From a checkpoint of a small mixture-of-experts model trained on Wikipedia.
Size: 13 layers, width 256, vocabulary 18801, 45.4M parameters.
Experts: 32 experts in each of 12 layers, 160 squared ReLU neurons an expert, a softmax router, a shared expert of 256 neurons.
Below are experts of layer 4 (counted from 0) of a mixture-of-experts language model. Rows are named router (the router's row for the expert), up (a neuron's input weights, with its number) and show model dimensions 0-127. Each number is 128 + 24 x the weight over its row's rms, rounded and kept within 0 to 255. Numbers have three digits each.
After each expert's rows: a language model's description of what the expert responds to; "mostly gets" lists some tokens that are sent to it at least half of the time. This comes from a sample of Wikipedia text that the model never trained on.

# expert 9
router:160101100139145123127087143131098157107137137149185135158171110154135113171126140157144139118132111096152092147102142161169134092141148116104151128139124138115157117111094166156145127098143135127140135130151144103135084147127129100146114151146109148149144169134098136151116120132118107129126162113093112152159102119132093145098169119083140148108104090148123108154155127165125125174134
up0:135095151127157141155103154162100112116137121180153125145107128175154164122108171153165139129104115154112138106140074142148135134152140154132150112091116134092167100138129142147157148152123151119094141122124134135129096160103107106128101120141134117154138117135137120128161110145130114122114111126121166125123114117103111142088177119142134147112132107167130140157101087117106113167112
up1:138129130113163159121133136148144142103144120145150125174158105104146083145142138139172176163169148067144169103114155090140129164114118087125155118077084108120123122128137134130149164134161132114142132098141145118123147108135121138112163159120085103146143124184137184095148157129161157109134166138109140147122119109131108107136172150134066138177123135105143196123099108166164110102140
up2:130098152156128154111151090152103111119117093071119089151133112159137152145152110080121130114169120120136146105123126166146143113136140145117155148143137140149109116114131144100127098136135159164121173122134106076110164164130135143118066101140153129149143110130073150138136077110145144128137128150140207141102121205148112153138170097098132085111133149161131129116120159119133143150127
Description: Word-initial consonant pieces
mostly gets: " st", " b", " l", " sl", " dis", " pl"

# expert 0
router:131104079123155121147091141137146166126129075140144122155176102113136192102161104140123118135109132095118113146088111144155100119142148118102147130144112152074146127119169126140123086108141098119121085164148154135102111139123135141123151133143103133146174128128080165141128131143091113129181172119117166130153143132140090147077120073092147178106110137151162134107141118133119155134137
up1:151144093091120139164094148146130087140099131157135135149162142172101099145098133113076149114173131153148114106140115103131122168100077102129091129135160151104137112099139121175095133130185146111141136106152088155112148135124156095112138125134065136106169127095098126097109105112125149094075137149122160121141132129122155149142122125097173122134097113111119123096141136151102123145136
up2:109126150108162106148096111088134085152144166151148119186133129103125160185132129136151145103117130129110100112119128099165111104130094122091135107135119168096156140115163174143109163109178112099151137185100155137119137131117134120151100123102182138139130118090099141099122140116123154128140144137117170134092133147181143167102159132131145087086141126090126085101141116073157154107112
up3:175071157128143133131168115125112092138098124119113126116189149137134110107136118125100129160141161112183147153109128108147164136107116115110121106132139084124047136102132144148124147094139113167141131160112140124125105138153146122126109102129148120153114127131065118151173157125124106134147109120174170148143142134067135162115125164162110126153149142121096119122116154141108131102100
Description: Coordinating and linking words
mostly gets: " &", " including", " or", " and", " include", " with"

# expert 19
router:162135081125147098168108149147104131118112117135121112128152110122125109133165151145142111098126103104148131126157177190136109073175176142130132114116106143084118111100147134148143090122148111120130089146154134141116128153182128115094119136149111149156137166134095131128125153152095117145188133125097157156161114160102107107082132113064130151081150132151148106131141114119121151128116
up0:134131128104107138138098114137131115149142159166138143101145123121187164112119147115136112159124140107111083077117117091106136157129123133146099150140121101128126153090118100142130128129130146101154147168160170107130179155119117122127150138144166149115106160120095150118151134122115146138141177134115110136165135144130111127137132117122109114139102154133169112180159114144107070111097
up1:154160109125151105107164149140157107127120110098094114151113098115151113171127160117147128138103101095115140113093177178126107091161106176138069123114080114124106091115125122144082127133129095166147109174138128104135128131112123117117109134152070128146161130130110106151163122136133128067118141133138107103123171139119119099139106133105167166146130113127154088164105092105121159133108
up2:147119094153117159144106126115131113112133120115143111144153151081130097136098104128161140110087067163127103102143152177106121126157138140117128097139114151124117106098099139094113124166185147146115103127149141152097099125159126169178113150090135086111150112159180143117106136126147099118124090113084126129121086127142111118143142127157103113145128121095121116186140092141144133127153
Description: Conflict and society words
mostly gets: " aircraft", " military", " read", " prevent", " attack", " find"

# expert 2
router:146112128157156129121122127129126201116086109142205129101149098114113135131130120143168130110143140096170103135128127137151112129149134133117136138146096175099150109124168160117108099112116112113100080144169126101095109146120154104098089141133087145170150146101137142145129129137116084186147147113140121144151153159123108140118152123102142133114111169122132138143099117130118143138150
up0:115114147111149153132148143174127115120086158118128118143124101124143128125101165117083144123133129154162122106133150169113092154150104146108150159145161130120152096130158157130127090121164114123112147179141111134154106119113110135081120185122122136072141128129122111117123115127161146107113133101117140108127150158154111112118153127127117115102105160106139148077092083120153126168080
up1:095142136108106095104121129127105128144175131148142132115182153140136151087147165144131094106167122143088123126079163116145114109139157090127084129109134130148090080107116092121143123169139125091135095160111112123147112092131095117132145167109094111137158118084111126095167123123127095133109082136120147117097146151150101149124101149103107151150141132091132116113084097133116138125149
up2:133140113124117143125118158125157124139176128109146167148146080130160114132139095114153100134113102145094068165193141091138144134141131148129146120143170092118158115162131108123173134114086157130138140108149124092135104131116122096143140146154154193134096120104129158117116129132173092146091109145193122134109109168154133129077133109103070130159099179135165125102106145158138128127153
Description: Table cell separators
mostly gets: " (201", " (199", "\":", " (c", "a;", " ;"

# expert 24
router:128097122137167092160111137154120099128093113129175099127144117148197142123125137145164152092126128118153118150158134182110143125131162136130121115160132129113139100127175138146105126121149087131125076136118142166130092117152145099110122122143120141180119141144104152142126157178118120174178147101141186140132102138088102131115145110126123165101097123130131094129137086159091142118137
up1:115143108132119130153094097131141117113107114135178144110095169156150123122141160101103106117156158158105121136125155132124152140109149100159106148146099140124083129130099130106113138154138062121125163127137159126126184108129148093074130141129136161172123109162163152122106137136148109162107155105134136126092150141131150174119171168124153135180113101155164091121102117178125167123142
up2:089194121148142125123145153120156152101127124148136088116163124171152129126169106116122112081123122135153160080166119120127126147097164193161083119120097150181140115120145101122152126134090139121184085116112110154117120118112109148136108155162133094181100123117142114139122113091103145123127144117126125119116160083098152120107134159149103156096135143130151161159102128165108143141104
up3:121123122150103115138139156107144124137143134130118138124090116150120160122139097173122112115146121098106131158094123152146114129140134154115166116135126129134181122139145094096164163181150138152088132126107131104110099146121186160128124084134142120104180083127129140150127126094129156113097097121163156137181117150136094111124165180170140156115108134154102125097130153106108132071168
Description: Titles and office roles
mostly gets: " Chief", " studied", " Education:", " award", " graduated", " Secretary"

# expert 6
router:156118145195162121136121146125129166077103144128161101173134119158136130140139105177120155109140111093118117153151170123146090119131134162112153108124074129141131107128122165140115126104178129119143128151169173107123106181134144105093144141130095154177171120127103137166148109136096120168154160103122144130156138161136095132117138117115169119133121161126139124133104133122126175146140
up1:149091180153134147120177132126149103120143109149151168111127109108113116137133107128137130103127156104187165147167166145120143127144117175076091099121124146132116113163169165112169103137140114139127124132132161088144138115083120133146125139123139126114129128156125100123137116125162139142168174138151101155144177121116112113165149131168109135074147155165155148126142119085122136112111
up2:173177125125118094132093130146139161086109117127105154110096092141127104132145098132140086101122124133180096104112172146111140103099131103073073073099117124193140142142138092135161140093105127142110117109129163145087148130145100169148110097104129139163112081089159152165131167165143182153138148166106124164138128120121144096163124094134119110140120093154108090120145125111095097141148
up3:161119101134104124170116118094161139142126154170130109123125124093104146092177128118128156114212111131166148171100107153109140107103090046108168132139152115099102119062145148116144126102154124110187118131157085092151153154128123136122124128131138130149182136103120118099147106139111120128133142167126102129170091141117073120149140108106135134123125107148148124113137103144102155101114
Description: Determiners after prepositions
mostly gets: " their", " his", " this", " its", "The", " the"

# expert 28
router:165115078155146125121113154159075144094126101176156101107126119104128120128177102125166107085101132128145119130153151186183105146176180127107148136151119117116167130136159163132149118111139120095121113136118109127105101176163140124107067120133112150154107165111130122133140128142119113156161170086105129147108123153125068100153144138125125167091106146133148133129145128142117154134160
up0:166136137097131136150083148159082122134162150126132126082146186098145086137118140102135161177142144094145115170147132150154161127147159141115139127117096151160102092150104103144101123159145142103139127129193121137101125103114153131170112108146094135134094144150127128140091143135105099138146152170152149109130145127129122071092141141110118144137111088124148128114116116100147118094077
up1:176140129137128142146155106096131163144139187161120114076111124101143172138124139101123089135122154101130122154126076153113088139124129131161104124083123158121091069125125156143140169097148153111142104144163122163107114157142168145109129127125118117114095111153154123110128102138098151149121147125132160111144157130148115104091197134139146120118090155147137115118115128124131138123143
up2:097101126163121151122127182105139123104108145108109137171146113106114119128114070116095114145114147132136116111132102098139166159123130118147158094127163123149112110090126135159146151141162126123106162136127149118077156148128142134164111141114133123120128177133148159123129193084149111159122126113096155113157095128122087111162178109131176118149085108123156135121145086088133094163166
Description: Sports results vocabulary
mostly gets: " Racing", " Championship", " tournament", " goals", " Score", " (R)"

# expert 30
router:162140123133170122142117117154106173137098088156149106108135113118151167149173088136193127100130101079141116135146143130098113077151136163128105114101097136106146127136148114151110112115118123100126138133132113107113131145138167102105119126133114171147154143103104137158146102178128116144166138084151131145140141147157103114139170140136124147138138132133152085128136124128134129152118
up1:137144140113156143138138147077115173130116123138127106140112135131114165124170154158150123158110111121109114105110075144157110121126121103130151110153108137087121136120129142091165111101108101151125088135152126109102115123156149091170156137128176138139123114098132153138067151088099150131153136148161128154082121146124158132119173151148148145155099161139088141129101136081147122127134
up2:156137117149201142175139071106179130141146159107100126119164136154125149155129139128095086133105118113102136097133166115119106121133145101112136120120102132133131099104152125172126149120144144095117122173101098131100144130125110152120076088140153132103150102100125153111078155131156119122139115115123189136169139141142148161151129149102143138124094149155139124099123157126120137187150
up3:147141156125190098149113116104114116123125144097121133117124148164126137123164116140137111096131155108096112157105139100156130136120164136142082107064158116151145116156103102121150099096122101124130144142114143114134165109148129121119102127128109121136188124142149121128107143146127155132158142162113124139124149136153108140106141095128120163068088177134135119149093149150108152061123
Description: Copulas and core prepositions
mostly gets: " in", " was", " during", " became", " is", " been"

# expert 23
router:128111125130132113141106127162134122112121085137173134128149087109143149113161109140122164108135097077133131152161153139110100080128156124136170120125130123104126144083099175122135131105134075140119127142184160121060137125156131118083116171118090140110141123083141166170143103159089132143123125147121141160165151137147109087112173136103111162121106124131137134139121115147108152148140
up0:116154115117142116136142106140119114143127086127143106109127149100146123111127122116093120084143131122163122169105088141138153164147116134148129120171145125131110076135133125117139152093139111135122151154180103096129169113130156085118146123153133144151111133147137143099139146141076113131135093088154117135110105115137180102142177141113114121090120102154126146115103074143122107174122
up1:127107110111103139190118162095066131105117128120150162113144080132116094148118131142120147123152120135170125191141095159140151142141127164147154083090155131097134173105077107159168132152119150072167124089088119112122151104124087120079135184167131080113118102134149150173170125124125131120147135131122128105128138102116121150143142114123142168122116111160131116089124174113117098123133
up2:134078111133125114169092112144145113116094142158146133158157154125128138122085065113174075101082074137122153114151140143149127082130132115104101106171096107133131121138100152098174151133124149131174136147112115113097117152121117130108145115153134104133134155102148152119150157082121099112141143099109131130126125101099100125137144153161137110109118160132138133129089086162063136161134
Description: Spanish and Portuguese names
mostly gets: "ico", " ESP", " Pal", " Maria", "ñ", "illa"

# expert 12
router:145131112155159093138096142160107115158084138157139132136117132103121144137155107142155138096133112104132098173122160102122137106171160121113126096128077146113128133119139147145124056127121097103128111173162130114096121120152170131085128109062125137140115128085106140149133129157102148137146124095117136122124100147102120149107128094098129140111110128115122103113120104123120154118157
up0:154119122104131150104086153129103150138118112130132159079109119104145150157125139130162121114121145080133124104093094140123126106134144132129149154143080114130152142092101123152142087138111139137158164127120109143115165169130110114087111118144140084129067118128150074122153107136132162128153109150139115149126113161104104148114102127101124119083139113128099119182162090068172147132149
up1:152172107138116123089118128176112119152125119156106136161175122123174170119143140107158137104080143132093125106159165114167095115119177125137127135140095137158101113116138143122077118117121175101143149110151116157113102132114124123104139124112172149159144140132136113132131137114111142150120140133161129142128144105117112134172117132128155165090087085112086102156140120094128085143133
up2:168113126167112154162072128147158173139146132126162128155124118123121141147115166124133125152088107132143109101109111136142110133098148086111113112123085091080108126097117101145093124138122138123114137152088127134104145143157099124129149150122117144137121119149113153136166118127134125128126144096140156116127076137114125111179147091161165154118153123122165115121116064103105050118112
Description: Surname-internal pieces
mostly gets: "ville", "ović", "berg", "bert", "worth", "ius"

# expert 13
router:156126107166125131148138123144138127126112111148147085130165119100135168150152094147117102103106137101152117150173136142156089098177122161092146088142100111098135141107161134122115111118129107102100125126127129147132122185149127108107114169139091172130153123126106170143126141142106130156153154123093164128107098147128099091104142122110129138110109164139132142128109104145142157158150
up0:122167082142129136098105140145124101146173131160153122106131170162072137144099108124128141132200143123138138091157123102145091108136122119134169148124123182154157111087110146123156152152086150135161125107136109092094089093131166123101140113161168103156124153121125089086097148123126145138125108113096116086117099129136147147134080123138104131081089075107124140136115143130127102134146
up1:131163092095150129171104107115108167105150139121109112129118134142119114151140094153114091125118118136123171147156135187136117117152131120132086072063113142143131174130157147137113116128144128108162146154119091178106099152124157136143140148150148111131122133138130119155135154105139139123114156155127110133135147132097170070088134121143153153111146149131135147116105185114128139081140
up2:138087105122150101114159140082162103120106129117115142120136118090155144116157089140111150124126148102127131111137113120132141111137124110134128105154112125080073109142128130143143111108122133153125115126118068123181166136171143172148186115132083133060122086156111163083136146101095112128114143125121144154134144124104096161153097147096089137107151133119125151137133128131098154134128
Description: Numbers and quantities
mostly gets: " several", " died", " many", " 43", " married", " 17"

# expert 8
router:158147072132130160132122137141106152119084097155138127122158122125142143132176089176132146106131136134115147150120148090187118104131168156140140100118107160124182140103115163103107072118138108086147130096167163155184091154142141121133133158147162172136162140139115161120143137147109084128139143107089156132131133134097124088111113084131154163090118151133136108150109146130146142126101
up0:142154058122101152109124138112119091124113113150126091134158127114138094116163085163121126120122131155159079140105129136122100124127089078105126145130100135104131121139142191088143124160115137094104098152109152102139120107113132117139144117112145111126093178133130166117124133127125130170184096096130128115100130126098163095098132102154114139131091150148186131160148175092160121162165
up1:142149132140090142133130136176144131135141099136126084134073091126121132094165139143147128144132169089125103110150148087160132131087107112114127138093053123104123098126140142131137106159162154141118130067177106179156082116090136140122128144163127129148169129164133160133123091172133124094113153150164149126101136138120146091149141132146150166129113115108103061115084123135151135109161
up2:080141125121129123128086174134140099122116113138149150180140148131110111115128118192131144119144119145111134135174049123097138126164122096151143168146129112102150099123147133124166141107123108141200152110076166119112106087099098117143155183120139150112093137112143123136138174087083145103129081122117156099120146128072128103095135139111138126161146144175145136125062151119162114155168
Description: Short word fragments
mostly gets: " Be", " re", "e", " se", " we", " You"

# expert 22
router:132131112138152129126098152141118142146110085143145116166148104131122150135122115144140131119127124110160150115136129142162135154185170156107131107155090142100104084093166157143120085135111097138139110147178132123107085154168134081135128155125148170150146096123121170131157136136135116166123155080124153151132152145167123137101167135128152137127110137137207137125115098097120137128137
up0:097133149111133095128081133106150121124112155130123125117153135120113128118165109119106092141104081130173124100125077127134139133145145111134125137157128156096106125119133148153103067143095121139145129170159140118119088111137147169094085117094147130163101083124152079140144141065179117142143148153086095120146124160185146166105139123112156096119105117122140133167159131153115160096125
up1:161135100131158109134127111135138118158170107136100119134153085163138126134086149116119152127122116118154131093081157128130165101118093137087083163113156103112181073075128115073126135122143098169126118169104121126139157137156140161099133108135105102149114125119144108139118124095143109166098131116109128118122103118076128092146156131113188112119114113118115112137110130129138057138136
up2:121104115123138125154116137129168145127128101094107152141113165160149124159133110125121127106129087154124121129111117104134100112112091156139148142159122111116142191127123144080193133124120147178176142110131125133158149143163166118163088138130112117147134133136149135124152092105163125111120143095120154154120119100136120116064166152135177140130126120111101122121105108170111122117121
Description: Asian name syllables
mostly gets: "ō", " Kh", " Khan", " Bh", "ya", " Ali"

# expert 16
router:153109092145126119103091169164124152101124130137174106149120109132143124132131134152144139091132093104139095160143125161119109116142167125124156123115137121100170105133118174134146078108133106129144154125124125139107082136126158108110109144149102137152120144123123156103156104122089118160130152102103151168174134165155100109119139123091154128130129151134176143119160151124129189153151
up0:156136128123143108161127099163175155124139087122125133120130102119156160140110133135104130127138100113147105183076128134113120113113136124120164123083135177141123116124109166174101119137106155147149123171106133161077152140194113102138150115161100131158103146086094163122103136142147146142171115124154113134155133113137146146179129115116114139155121145104096112118078114135186108078095
up1:122077074132140120152147129163117108155119143107165096135161133195151128099130165122161164108102123155147100168115086111081100143102118117141168091102112148088125123087118152149143109066123137115132121153146137118109111119146133134126137130116162123108116175153126123138125147151130105135136118119103174113132160111124126146121152119093145089168124114131101161103110126123130121134135
up2:172107101140099149132124066160133117112130093166081156112142125123127145151117160150121137099156135128114162129130129161139147103124139110096122141144136080139157119133100180130172127117144128134139146119175117129133131143103147154132146128124117178129126118150130173135148151122088111155107155117051132142160163134131099134094139115130134091109100128130146135101116102153111131164101
Description: Decimal digit pieces
mostly gets: ".7", ".1", ".9", ".6", ".3", ".5"

# expert 1
router:159134122120156096098072128161116133099098098166164101131142141129155151151135109115132131112120142128116072165141155134173126141176162133066158107108131120125136112102106149149133129098129113097131083158121124108106063167153114089149123166134124162140129141108128130143145144151106146133116137110108138164150131137141123118136158117139155112111119148123085127115136122135129168171147
up0:129144138165135099102127145146117167091110145111113140134125122148156103134163121129153130104146121132132127155108144090135149106140088158126066098081147158127135124162087112129117137165124178131137113172131128107162136186129100134148097107098091141142132148062122113114138137116138114091149152111118108148112130132111093099122106116179125146116130157125092133132116070086140165194139
up1:117125121135133153116179182149132148127121164133169094132153116089125146155129119094140079159138127109111147124124123133138150160094134144143145108141072176168113087126120113134083147124124142113104156122102139132126104130166145121156123125135167131066163100120128142185115142152134098138120108133119156172150156124198104091113109145153168115115146093167179144140122152120124120121099
up2:183142104145169143105134057140113153158116119120139120089140113113124133137075105138133150127150097166109127158115139117117154073150117173099147154139154108133133129123094173136106116147115095139135114141089132130122133188123103099138146134115116132135150139178138149111132127114146105131118126109142125124101137149183082101086134135108129126115083109113129121136139109112109173117145
Description: Codes and formula symbols
mostly gets: " \\", " SP", " K", " €", " AC", " Ts"

# expert 31
router:117125142148117139123087119155117114106098115138140152121117127109150149110142142132140126117121131124161090175123136164142081136156170130126159126135112119108144121147156172146144100141125146134117081152121110128113112148114130115137093117150096139118165111099134134138183089146114095097142146093119169133131141169131087146085150079125129157112084147121114152125094122167139144178155
up0:107151131103152098102164139141135144113130233095100152118133129118155156135099108116126125157103124101183102126110141149104109110133096127174088150102081157091131125185166088159131122094106147130164134127127102146130125108132080123129115133123122138110137118108137132161155129098111115111110103118125162126133141127149108124124130076135169137133140122149137086104080152109112140145132
up1:142075150151094181113161162127141170070184134172161117098127137126185135154099099138100066095139144136117130157141137142150130094135125130163142159184104106131149146102164174145110140154072154094113185120125159130130129159137151109126141103098110113143126144118131156152163110106138106155072147127122134132109168153152111111123119115100136143114153150144108165078132134118115126131124
up2:131148144098181157128159130079141167124091138157158129123122105154146117144138080156161107125111143163187114159199086115086107146141141134108125076099140134138158153139091128162135141106130151107123157096112142168112103113119109158116124090109129095129114132193120154110134135154122141123150112144113106119103128086109148133082166085112126118146157114124127102105106094137113146126136
Description: Mid-name word pieces
mostly gets: "is", "ist", " (aged", " series", "iz", " Const"

# expert 27
router:116100122131124135126103146176094152097086127148149129092179116137148171132161144155106118097137114084145105160105175170173118150170159132100151117147103121090153134113150157128132094127128094086127116158145113124109109143132170104100078171139139160173140170106117151102122150129101092170164156091072130150156114123115115117128123115072122128111102097100124110113173098111143157161148
up0:135161114107167141069161128087107108090111096134126165122127132134129093112145143084124132101137090077149120080112117127098145120154163133135138119153083157147132148139106123134133127122170063175111150174099091155107105181183093100127116145145107096112153154083131112143127131108119121133106171119136130122141132102168149143120140125166121109109148114121167130132126137127122124117143
up1:102136133146128090118131126128083145125159111126089147145147124100143124120084101186140089155149135139119112147128125133115108142079122133118135138134063132120135133151102158116095186132094115109111160105118106100138147107112131089146137166120130180107105142170095136137123102123120136145165096117096132113090138152093088132115137159125139154171126149120109122125136120138081133172142
up2:173115168132133114119146107133132120159135111123128149146153138129143120165124121121130166153143109111149119137082149147126157142125105173115118085114091133145221120111128121121119158109130119100126160140099091101126151074081149118160139142111101136145092155094148092152172118141112111120133087146092123121158117109133115115142126152110101119133146159132125126144132138128123135124093
Description: Institution name heads
mostly gets: " Street", " Championships", " Avenue", " Railway", " Museum", " Force"

# expert 7
router:146104125195108086142087143128137140131114107157106152152172102097148132148199105135124122100124154102122129153125168134173078153091148153141152114118082158112152084133152166132142095098121097106122102170151142102114099153153131125130105151120142149131161153110081171135141118147090085147178145104113139145145127158137107117115179158102137122090119099123132109103101099162137158130145
up0:134139100128110122131126169165138135127146141126096090137114111165192143118141114161100132145131151157146146131153108143124107127134124148140089128117134138090158099134123128107159151138118151115125069141150086090145092086180122118175172113126125126088156109090138150162081137131130141085148137105169170128125145138124133152161108160140144128080119143108103094073158147111160142121099
up1:145118154136108117106111101116157180107196160120126172158098132136164153111176122114150102121135100107126127141134132121110107112118122155106151129109108145122081145133117103120137096089116144138145093124107142128163106132085179145092105133107127166141111125139120143137132095101131110141131129111115118098121135158083153121126159090085140172116106137142100133118096093131130104154106
up2:152105144094095133069154103090149107090138092127138169132105136142094096168101118149099141190095125113129152141144102133130141109133133134105180124146128160115125154133195175105108102199084096138124185103122109115128126134142141134137150102143137103159160097111130154124111125117148142089120109117117145106154134131148085104093124136125109108118116140146143203143110144087130107140099
Description: Clause links and adverbs
mostly gets: " they", " who", " but", " there", " that", " while"

# expert 18
router:138122127154165138155102150155125143122108124138150119107165098126117131097154107129148131113116104085145122144123153126166126129159146179138129114133106142097120149116115169163114116102142076102153086193149129140125102152150132107125131101114090124159123167129117165120121123150125102135160172111149157138140175148158110137112151108120153119114093141148117132127145131120129152131184
up1:204165132110148158107174109154137109135150113157091107144109153097102152084122121141166089153112140109086141115115131177126126154143157152115154126116170168151146106171160129083149131119177117138148153120106091170127131113126133119108097082107144086132089129131100124129099112145127092132096143127145107141102140118142153129125156116119104140088139145116115108135101101110118126157112
up2:108136185122205109150173114142131102140120112150112122095073134188167111109154133104126104147122127157100140148112124116127138120127114130156136146109106128110133149147159127133143134093152121103186126151139146126120117132139117143098097115157126092088111130128154127119130093113169128164145138156131101079135113143166128143153164134096147132151134141129143116138105091141104168127189
up3:121128177168144104156142086094110129100131133142162148110154141115100094125118125121114148133146130117112147084135111151158127151139111138102113140158128139168110127106146084121126113164142107124115146104132164104128110145125162162132134130157107139104096100151158119148105130074160107094130143094125144148141151096139144108129117098171098167084096099100135115124112137138129175156130
Description: Commas after names
mostly gets: "a,", "e,", "i,", "),", "o,", "s,"

# expert 25
router:103105115168118092138108138179109141101137103158143103134153084145138176122153129157128150087119114090104122143139132136178124088150122106099138133132122123088139125140141127144155107073170086108117123151127114136126104143152146094105114147150080182172133138096086175151148129088106107169161151115077155182168120137170130131097162118103132135111127137138122117102136126152140191160147
up0:139146133123159203144141129133125113169146157135126103136120124088123134099135095170141113147126114090157167142139128101125161113097137104133101133132122159163173111177118094183172123115151134110116134139125142121077100173117137142110111114091059112149087130136138110142091129152092139141098085122151155113154145116131136141102146134147106120119113120114120167131088143129108126105127
up1:126072124135133121141129123170121141150127159135131098156066083136119108182187115132102145119089117102105132174114128138110095128168105132105128148152086142124144145094132137079126156087147144117108148102111090096127111082110097152121137150133106106136134149114119157140157164098129133110112133110110154138160120119118129122080103113093138095145147124128114080142117136110161105116147
up2:126155116126133083124114166162107102156099118158170113117128102144109110115089154159099124135126117161116159130132134084121100135183140105118125100147097125083110118129117137107136107138092094121144109115129136138134134135073161123146103135156131106098173114137094092128129132099137112121151114147117144120127113160115113095180165126085146142166148143119111133111126155167147101114133
Description: Adjective and nationality stems
mostly gets: "ical", " European", "ational", " national", " human", " central"

# expert 17
router:178104082134146096136124155159113176130087102132155096153139079112107123137135113135118150110127088090142108156152147123164132088145161136104139121100088137104137096132154178127115136122115124127115125157170113121095081183147144096088118148135101142124151144097101177163126117136104095125145159091114152149117115180112106148106167132102133149098119135143117140136125096105096152136146
up0:136136149143151131159120135148147134126078146172134066118099141125076141134156144108117136123083075104148146136119131144172129161098123093140099140120133132113178131137151061086086099149155137143109152152170121125139094173119118113141124147147103138119136123155146109159126130088156112127098142100119122132141056130146103111138113097130161129173133152178138133118154088121118130127110
up1:119118125088148104116140159151112131130114164134129095118151106144093107111147154120165105085130112104147121120110127128147120093131133190124154121150132161158105135128192077170104095157138108103110130126098126138120111113076096116131108126109155112099127138143108175115156131106153139131133169124109151141103117130129122143124157115135126141191114151168172109117147123137091128102162
up2:110125104129166119118119132123155084112114110134182101162151128143098162129076142072138142149111127052134127088134102109110138109166114203165141149120148156156124097124128119148157106143128123114115109117156143135129146108102110146116167105120135162127103100156113095125109145163106180147063164102122155142074115143142124132152161120127123137120121134106139082131112139122132129172133
Description: Common English names
mostly gets: " York", " Michael", " John", " George", " William", " Carolina"

# expert 11
router:151129103160151107105074143155102131113088104171161107156147099130137154165143099121136139102121131102130096139146163146170121126154144128129137127134112156104140114116150154108129107146148109147105063143159137111099087143146149088117104142146147161142094129086124160175130137150129115133179192121131169169146149158141109115111145132142146147097109136097126139145100126133100185146129
up0:121129109113128144138120124121138143127161137098149097100182113110126081116123079096116117103152095113144169154134120125121131108098130152131102121119136143099146110103136154129073092099167113117123164170120115132107077083097147100087081126135143148149087170162142077072165088140149167151108153148116150129121119097069159158137179091059154115143145125106134115112117142151168144167147
up1:138136166137107118166150133129086088140152127186133169211134116120117123145129120122169083130115072129162154143157101111161100116113136106132147149133139157117170093124106117137148102171157110126171135128105096116087094144125142131155134102124116150122123121164113147104065126111152138076098135147135128129136101128170109148134146104134115114134098157134149131118162111095137092142130
up2:111091130111115152114059138134139140134176145149122146147115126154113135141162187160118150136191094119125127154099094101142095110133112100107171086154100176134122084118152132110094173123134115140125111121150140126113130096138127117136119170127128127144125129168125153113103099120148151102110144160150112156094140124122133150099116147106105136103091142086093132128084142124136114135118
Description: Name and month starts
mostly gets: " Bil", " Bac", " Hap", " Vish", " John", " September"

# expert 10
router:131123097127136116107113114127112138100100122127149112162145096104186098131161143131155130091116070118104116162131140131164122110139135132135150125120119145096143110120145141114154076113163102114159095134142127128127116149149161130093124136110124162160129099097108118149171096107100123137168147099110127143126158136111101124104186140141142137150095103120161126168100102117140183162165
up0:139122126134175156167105123142136149113122142134118123114128110126115114147134117115112138100122114163122110163155152159105124142111117103144114104144096131174104152159130139142167132130132087144160146119172141165118094176140181118119096137120137126146193107145094114171082149069147118116125133129091110106105106127131153194146154098112137093100129129169110101140104133122139155139158
up1:159105118164108132115130082102161100138161112112079124105134139155161171101115153152154085141159120110114097090150150093095084116111139129124137123117116170121114156096174146140116120091127118105158063150125148123128111133103151133143146122146146111126146132113156119167117151112131124067086167102107135122145091161148150137137171077159149143099122098136111075090141094122178150135132
up2:154160129147111152143140110138079145114158125079158148114150120172147164114138139108138107143131107087113127129104128149143179161102138165135154098123123132128115176154132139138142123130117168151122120123180127101110142121087149121096149108106107134150120121075177137138116122119131139122146152121163101148147085097121131159139154076136143124133124099068135157123119136137115133145138
Description: Table cell pipes
mostly gets: "|", "|---|---|---|---|---|---|", "|---|---|---|---|---|", "|---|---|---|---|", " Turnout", " Majority"